Weights of a small mixture-of-experts language model, trained from scratch on English Wikipedia.
Experts: 32 experts in each of 13 layers, 320 GELU neurons an expert, 2 picks a token, a sigmoid router.
Below are experts of layer 11 (counted from 0) of a mixture-of-experts language model. Rows are named router (the router's row for the expert), down (a neuron's output weights, with its number) and show model dimensions 0-191. Each number is 500 + 50 x the weight over its row's rms, rounded and kept within 0 to 999. Numbers have three digits each.
After each expert's rows: "comes before" lists some tokens at least twice as common just after its tokens as in all text. This comes from a sample of Wikipedia text that the model never trained on. Tokens count by the router's weight.

# expert 17
router:453627509587374532507496409546508525451435448494526455463377511497481507509494463505472516545573399378501519418459417543553504495557503458471491462459571492466433498535562577462546443483502483498492444448470529542498414416535552530503558482575528609488492469481472496445493448481532545528533504459466551539446512445507521543438564408552477551536507547460513490573462554570487549431570508470487510513499491439556468568521555421479365500604394480531467536526493498426464462530517524436509527578435466519581562487546497496528528484496451541470400486507419505481502470587375592434
down0:476455494559501469438479517506502528566526500546480498526606442515518452512471473560548573536588553521393388451595535459417475484489515483487495404498485522486615536503501561497460555516553483485518573428485494503490483438478550423570384553481482445467466475488461587490502524566628536578530523487483499605517500434456588481502417553460479480529581600361510504488458472477536536487506489562485469487540608566438524531559555504567470462446493533445555394434451534508494480470521469508516530520444402414523583493476518403566489467518408457532532437530557516481492571495464475615
comes before: " of", ".", ",", "s", " in", " and"

# expert 23
router:490575578572434489522526493599478538507416515538514525344441474453483524609412409568487461548624471444510507415512415535529424480423414533466479437454492515487464474547480479493506525598532564545455448450513577537500516436552541484510574610576493572553505420448522530492504486518511533494559477535475444459466482441464515543526576516507534546404460525445408584567494554528472513444517495501535499544491464410584461481453488468525426538532519472499448604451443505510427493567438539451522511558397469512501502506562495573440550482507455515473447479440455493485405499602481580496
down0:358493446418472450473489523494508534541523468567580539434435470475571513521504414533511509481569468581522469452461434497467451432440480429441583493528511437513522487526531441417450495539502575434467457500414548500447533514541583529483516544548405506463484536427479524457530452468563572524420484553496443493452483489478482500466462578489620517434532472529452583586561519513513435541478575520372479499518443579520441429516553534473542476454504639477442500560524513458421482498448477492412528497509473437534508536557489493538425351498505502426558385587553488511472565571468484477
comes before: " was", " is", " were", " are", " be", " had"

# expert 28
router:494571539576415550586599499551529500410531478626488535469443491496472481538452451587508415545513449463434536438542491641507515485521463493468484468544490511534472512520477562585464426516478513528538455404447504422488485491548635539547565584530447543483487553547479469506529597560462554454542445490437470498532504456452511572524465324530506565431453532456536526494555488558565469455515429524516549470509500446461483578562516392579444508535543499469571502507474411578486422507479466512483559554459533495534532465549484526497464453515459546424465492449439409465497404560445545523
down0:515486547456491487533516501451485422521485493527464381596462512487606516528408485538555524395591476515428530532528525530533501529513506543467445464534465536443598536615573502511471559422461515504546536404582559466431552482448517496567535536417461571521474522517515443482467541537505496477497566515514540400410510400523546450534467538519484539482472533569521532482497513471621493511486481572489639434521454472525462573483539420464471498453525460441603467479456555442447437418447506569541395480416541570560514521499581510445536432370455500514506476462516533564526542591525504555
comes before: " and", " ", " which", " but", " including", " with"

# expert 8
router:465530546611488476531547461558575509460402557526509568432395528468457475554457425511487464511540454458429497477496432538462535516451502562527486493520517501412437504476522536500483503515431462498493440462457528578495448501550592505506575614514445522537590498459524466478483537536462618515512475509493510552480461362533539492445534467533540525485490466526495517563504546588527615410531515498549475553400528449485557531536498440481464429623421476546410509531518498536483511455524529493526540622471477597618561408510532511537593409536428505552440561501465421413430513541426512499
down0:411451509461525505506486475508500475459507495573496523466506503464502506457391480492474452599457503498500543479434548450449442530523515529504534539438506528484391434442514545504494490465500526467547518406511430576502488463526553558557507486466553466483481535480444491515541597553565417517481544418362476547476497462490501563522497479555570434475453498438504558409487467437533469530565549556453362484474545483558485512475593394481493571534515491433528438476445488476518492445517423370550484575522519543485398484591591501402460476528412514282515541570496502521463524487451562513
comes before: ":", " |", " of", " (", " League", " Cup"

# expert 24
router:461596557548477555607525489479562532460509412463562613501446560489460463550465523474467535627597455415447489404475448515536536477496499477501462611573560536478459482458489576597491495526526559561465377468486551567508520548586506455510599537554434549531487506407509477442556510577524478518550419509406484573518429456441510509481539423552510528442476569462414475523514549511467608459551466576545541478423549478528404480512517498510425555478471487510505573497475451474517453465439430497519605514468517522501560436491547556520483517573427527468420446486460494441522496583481515511
down0:543520548509498589537531507465529444507501505599575534506610481446438582499529503457456448461494459500515445536519557518510494532509537462450527472413469428447575575451477520497501445449530470445453484597593588535480550461446456466569470483536468536417449442543501475474406505459539474522466578524504518543465552456594605375481519503459400501594524446478499491477468463556427512483437610464434506418457484504536488456596538461565492529686493517559461560569426523501511519403513548534409410500538501513555522509426539502526442471592516502521506514543545502512562442520534559446
comes before: ";", ")", " |", " (", " –", "ร"

# expert 18
router:488512450581463503469504530547507556464454476533482521456387564432511491525520403498468518555539439360499498471455541523546530436491534478461497524569483484536428415610507562506557553626425510552450538493524543413430485510526502555581557570586516602544528506518498503464537550582457538488581400514435524517454490390459459537472502452484482566437430500453449553557521531440561509500506459556620509445470505488504407533621558474542501491509471530576507488556503470561479450513455458515598549530535511607477494514535562497448526398619474496480453541497452466459529434498475589481
down0:457504467509485433488511489422493482479458476463503500505550508477502559470563522462461547433494474550383397462553489492477512442486517474351492569478517508489662512425558510544522496461387560530523504469605493547495466522467524511447493482423563618558579450523470506437511473553467428485489479504530458480504542451517484490481462561433496519465665439534479519547549566472524567469523635467435551509493470506553437507621442444477529598507541545468501469503511496532383479467378496534466436456513485434420591562527505510504452496534511468525484539509595521453545437389550478517
comes before: "0", "9", "8", "6", "5", "7"

# expert 9
router:479543505619517472574597506510534542443496515524480474461408535436546471494493526440499458607496372417467491411474502464459494513469490452391490576555521508498422464466545606479487492519481533532419375473425589518504495483565606457602525560515487550561564516517509456551501497577516532559575410504472542567478512441481468588515550405516555524504501548426431633500549477600484525465506538559578494468458534487505444575451499518428404464562516497586468495463482469502509438534470474439550538489504490553534504464488556520422485419559448633516507518538482477461440515522487501519
down0:505569491589507466543507480520539546493539584585530551481531491515519535516529478545483616564479548475452511514490511520513449508434474421506533496514494416466583461543489497533487477468488525509501503596374460381508576401504474561458488518538523530538446544509532480523429526514474456494451461473507532470488418502483469468547541518477562411514468495580441577544528449573480491489544494561476595519552411386440557457543499478525566626501624487459628452539525539580467552387515487483458562503471564557476501599486445525549562513501420479482495575403476553599436515440557600451
comes before: " |", "1", "0", "3", "2", "%"

# expert 20
router:534593582487470518545550480537488568465395563544548526542383598563459450546455471539514472483569421430530589521569480526528517432511518478411494450514561584483477499454534540456545500574523510597435507468449554474462494507533617533570570483507483592537542530503560539527465581564441492533535433553501548557468431505496489542449548332451504576543448531414502504570525458517529601474528529529486559524445506542492462511421528453555417523542578440577492601559440509491478461459525419422553541545533519515504512478525483523549470465492472559526469485448430503420510484535448590437
down0:638502581441441513480552477531508481538530572528475381484554486490360563519531548472511544446498488524507428525462467484519486523421447507416441400423491444495602521496518513505442507517517463534384518454446551496417469435478469578574462484601506535504447503582541530461462575493498488431495601524491464511447548499551483417532541424598494501495505518494508455461509513520499422502448485417381507528385501485556479435441504498526518604391474517492485484483629530502519443509484442490503468439519551479432508542517472354416529501469606516431536521483495496500533490502581478462
comes before: " the", " a", " his", " an", " that", " it"

# expert 27
router:541484496559516584571546456521553590510447534595584523515429549468477466465452496533454482530510393419499535511473412556529503400491506529519517513466504529496450419564515527496514443547444515507457500523434441483551509479506601471470540533536453594527590577413502489478494590516474519515518442503441508571544457512476437514471613429442484556542458538489500555487495552507523512461500437528537537484390476416450480584467435512426444515479566426520582487591457487587541447530540497447550510530468521555530439375511585514445581518532432655457393559476431495421530466498522551489
down0:447527468493555473498540542423501537516523320460514510533564509587513493496507547485513420543423579520520488465589531492449540427486527600487420462589441536475483509538467478565523515495569473558421490503583532511504552369430483510522537439509488422537548476405519505428508469521506517459499479476594462519577600467488503563524402524491545550516380532431495540521539557486538571595429569480647516502504457551474495438545487481493637502538495489501460476442516510619559599476589535557524510512454537488496511470532476426485543504496523574510500569477522518582455513501480490412
comes before: "4", "5", " the", "6", " •", " States"

# expert 15
router:484600457562475560489491456499554623414422550524526510486439480501493526478516505466486386584622361511517600479490405551472539486458495491490467486572472464494441432486520448544562529626430496562563504466439479457388491479508588497571487508541497569462554612495501549473552503519480595515565489399488526525580453446521522547409464509492519570488565539504446519534503495549543594509543529539513441502374524513368468510427554438499457591511475477563508541514487439481504476442432491434483578513492454559566478467500499464481545468533489512436453497508470512492506456583469562460
down0:481555595526540492468501532493522537482526519470507525503606360606378517492485576484447484576606467474540595485543467537533543588560522435462505499587456427491419489513497379531612516498481521423544440499480560534394566479500561516525533488481583482554495351501564503583533449473427522506454508585514519415506540439477445579503436527484398440489397474491509497507518443437480457560550461551363458463521498436500605461478493489481492495575477522566456456454483481519532496507504475502505538459516489527416442495390485516430516554486471499455507526458465484475484493517449433514
comes before: "0", "9", "1", "er", "cal", "or"

# expert 30
router:479566623533451533605543469536530562413466504502533477457324548470460470541416448551456412579539472452496505448449457526510517440533424518472463476552482533434449435535538516534544505517541478556443477483482554499482467485537513516520627487567508559579481506494534524473447531508414532550602479448473506580473510426415522492429517402512492538462440571458507495521533508574562622460491453563519522538404500550509441539452542466532411508492519476576522589557423472494483476541495512508568592518492501516559476470509563605495464449535433567438453513512396466453512493579466599511
down0:584548532488518568499522474573519458554523482562542552524460535550492492415598515467562555478517551603501566482520455502431458586494594544513520548469415564471460491425411518552494421464515523482564400439430519514527569440541471530494550435427455522576372539492525488568475443554491436515447574473501463374518483538455502493464426455482426529483482449487562510505585450511451562485489470564463500564517562419503491509399432503448506460543477635545533547537474440442482496534549481459500392493496477514428564485481430518489474450485537424654518554512461548508441563512561457480
comes before: " to", " by", " in", " as", ".", " with"

# expert 6
router:453594543537427565547511511545497543517499560602526533460439594508449562557393481583508490478623529448485495473521495549498488502550456518488394478588530497540466516485442536541504415537420498482453491475456552497495362506653573532483562529481447559562463566414531472436518564537466502522548461586493520496458407461422497497423512461508606505464501574386501538525529464582480487394554530525590481426428605424456510501490581459487477457490494514579496500543488444493448478448497477484493550492471472544569530443533570477550538464560459543445500509457441470455431541532490557474
down0:433467535593489468508481546541460558514534695482599462631621457548569597399479521616488553510517456456493558582530514530480481449484470459564407365474466486504531482490496490515520596529474466515527488426498521560512520490487485525549506529508459385441485546480444469392494497593534459484541503533509492571520449487438517560467442524563465536586497486525543519558473558529567533547462539546389563459557474515507492555446475607432417377458489471465491470488532528515504389525462515442556527536540516484554506515469519518454524426465550518537505453486534530470486467481561531481
comes before: "s", "t", " own", " first", " father", "an"

# expert 14
router:483523502604459498550419507495547551455477533464463567516402510463505500497440521515542473523545476353535488445482448511532520480458467457442511503514439517555478496550538488624497461524466445557422407419434465473443554449511552498602587533584457530511592527454505457547475515615478517527576447565435532491418400449436440531500523434487508550466467505448530473461517438488579546530525492503506539589439478495420565539541510463490473544472490608609454461535490489529420518529578500438538561504453542526525571460561600507478533565536488474582439515518409559501435485574456604426
down0:495506601499499458506525485541438481564439412517513515531468447560550484511427441440518482583460532527452587475420531499534551516483480496513565455518470610568738507467491481517524550540490479459501451530468376536451496499542526582451467536493477486499535604558526572537504485475466507480576457474467493560593565468493504500424495511502477498443507427507449445331522516461470437549450427571501437519444450554518520568580483420548549551509476448516479508538496491576499523543449475518479526483520573479511488584521525530487491511488505478519460501614511528620600427430555423444
comes before: "\n", " The", " He", " In", " It", " York"

# expert 4
router:489489486544445532545484456517557603462518509506507554553532488505395504546440515469462351499519410363579548468428518484545556411512429476462475503565538490538445576522498524579510484591521558487528451476506431463459504461566504499492594499548405537463607561395534432479467489603467533513574541559440507528478506436447465531481554381433440532534522539449465579495555544515494538478528510544497582475460541475540527490491518465456368520542532548587474506471464468584496503547479495523493473578435508515431505407533464563456607411598550560528467493489414493524472470526499541485
down0:501453439582586512491559476515520406494513492520566508482509501522511558471464504578484427412501499521548511530637391484487510553501466519479547518568594515530368431492423456561538490562473548497564452489459578516523571499608478499507500521471375501605537564537551523613478492487547493541480486495463503521487598519504524523463517512580586468584411524454507475448471466550452516508529548562486504528525538365615520595401563528510408480479548551473521475494509517480573459533519474432441529561482433576464536484588447527527566444449535512529407538402479456528547495515551519491
comes before: "1", "2", "3", "4", "born", "S"

# expert 13
router:457567398567495582575531507548507556494481473497556592448347504439530489578422525487492375575543458489491496517470481568484524444495567456462468522507469438533514508602442445501500487552456523569478447503420460552429449521602536458559592494546464502577591583481522439509530531515397618542541499513480529546552456464479428491513519358467518457518459481474449527551490460597540566498508513573505545457513523447490503488479496403451472537576448508583455522534430414537457535491545447458538524509445510524567509521476523457440447423551438553491474552435499474474440446582433465493
down0:443507401463463459589494445597579439490545485464525483466471559456470550474589453506401513584577576518536520454498555542483521474494522501446485464537501529488491620511494565480516361488512570529537471536522602511533402494479453583486366423480496529493489537511391443521553482473581481599402519496495536491555434434543597403503461410507461470532541524510470493407563570478483530482567468471541488477499551461466502470501491498427533492487522469458563572445469488496645517451531552445506510454502495456360474435533497564585418534485458484439482527469502490548480550456447471482
comes before: " ", " first", " United", " A", " L", " W"

# expert 25
router:484588525498471590523562511505532497441425469581494513558491529471554499498464442498431517506444405416533509443435436526499513490487413446438453530503551515473437473495421488528520467599510494533466459504461607511499416443509500467593531464579448564442518497474513510485550499579549574548526439577520532548456451519463451575544533391534519594499589519411543549567534479570522575406539502493577572478420452547409455533477489466551511466541553495505540549484454409580437462550498491497551568469480543527494538419552480449568533411571376469508474542540464502521469453630446575499
down0:603557486581586561504507536547501526518531563495461484531450461519514467456548516476560462547489468500452534406560509482541566495565535415527438553502474436448521437576412536489514542515460507369493497516461520500560481448425495547442431572484525461538519503570480481548592524535442547469584534556578503476608443554516430485483576472469477544498500504455513433513541466501443532478446522566512638519522480493529398511545472593469495427517540459540445402562472529519429443541482603601617383446500510463445413399444476529564510539523530464514458502534508461504453535508585521410
comes before: "-", "|", "\n", "==", "The", "==="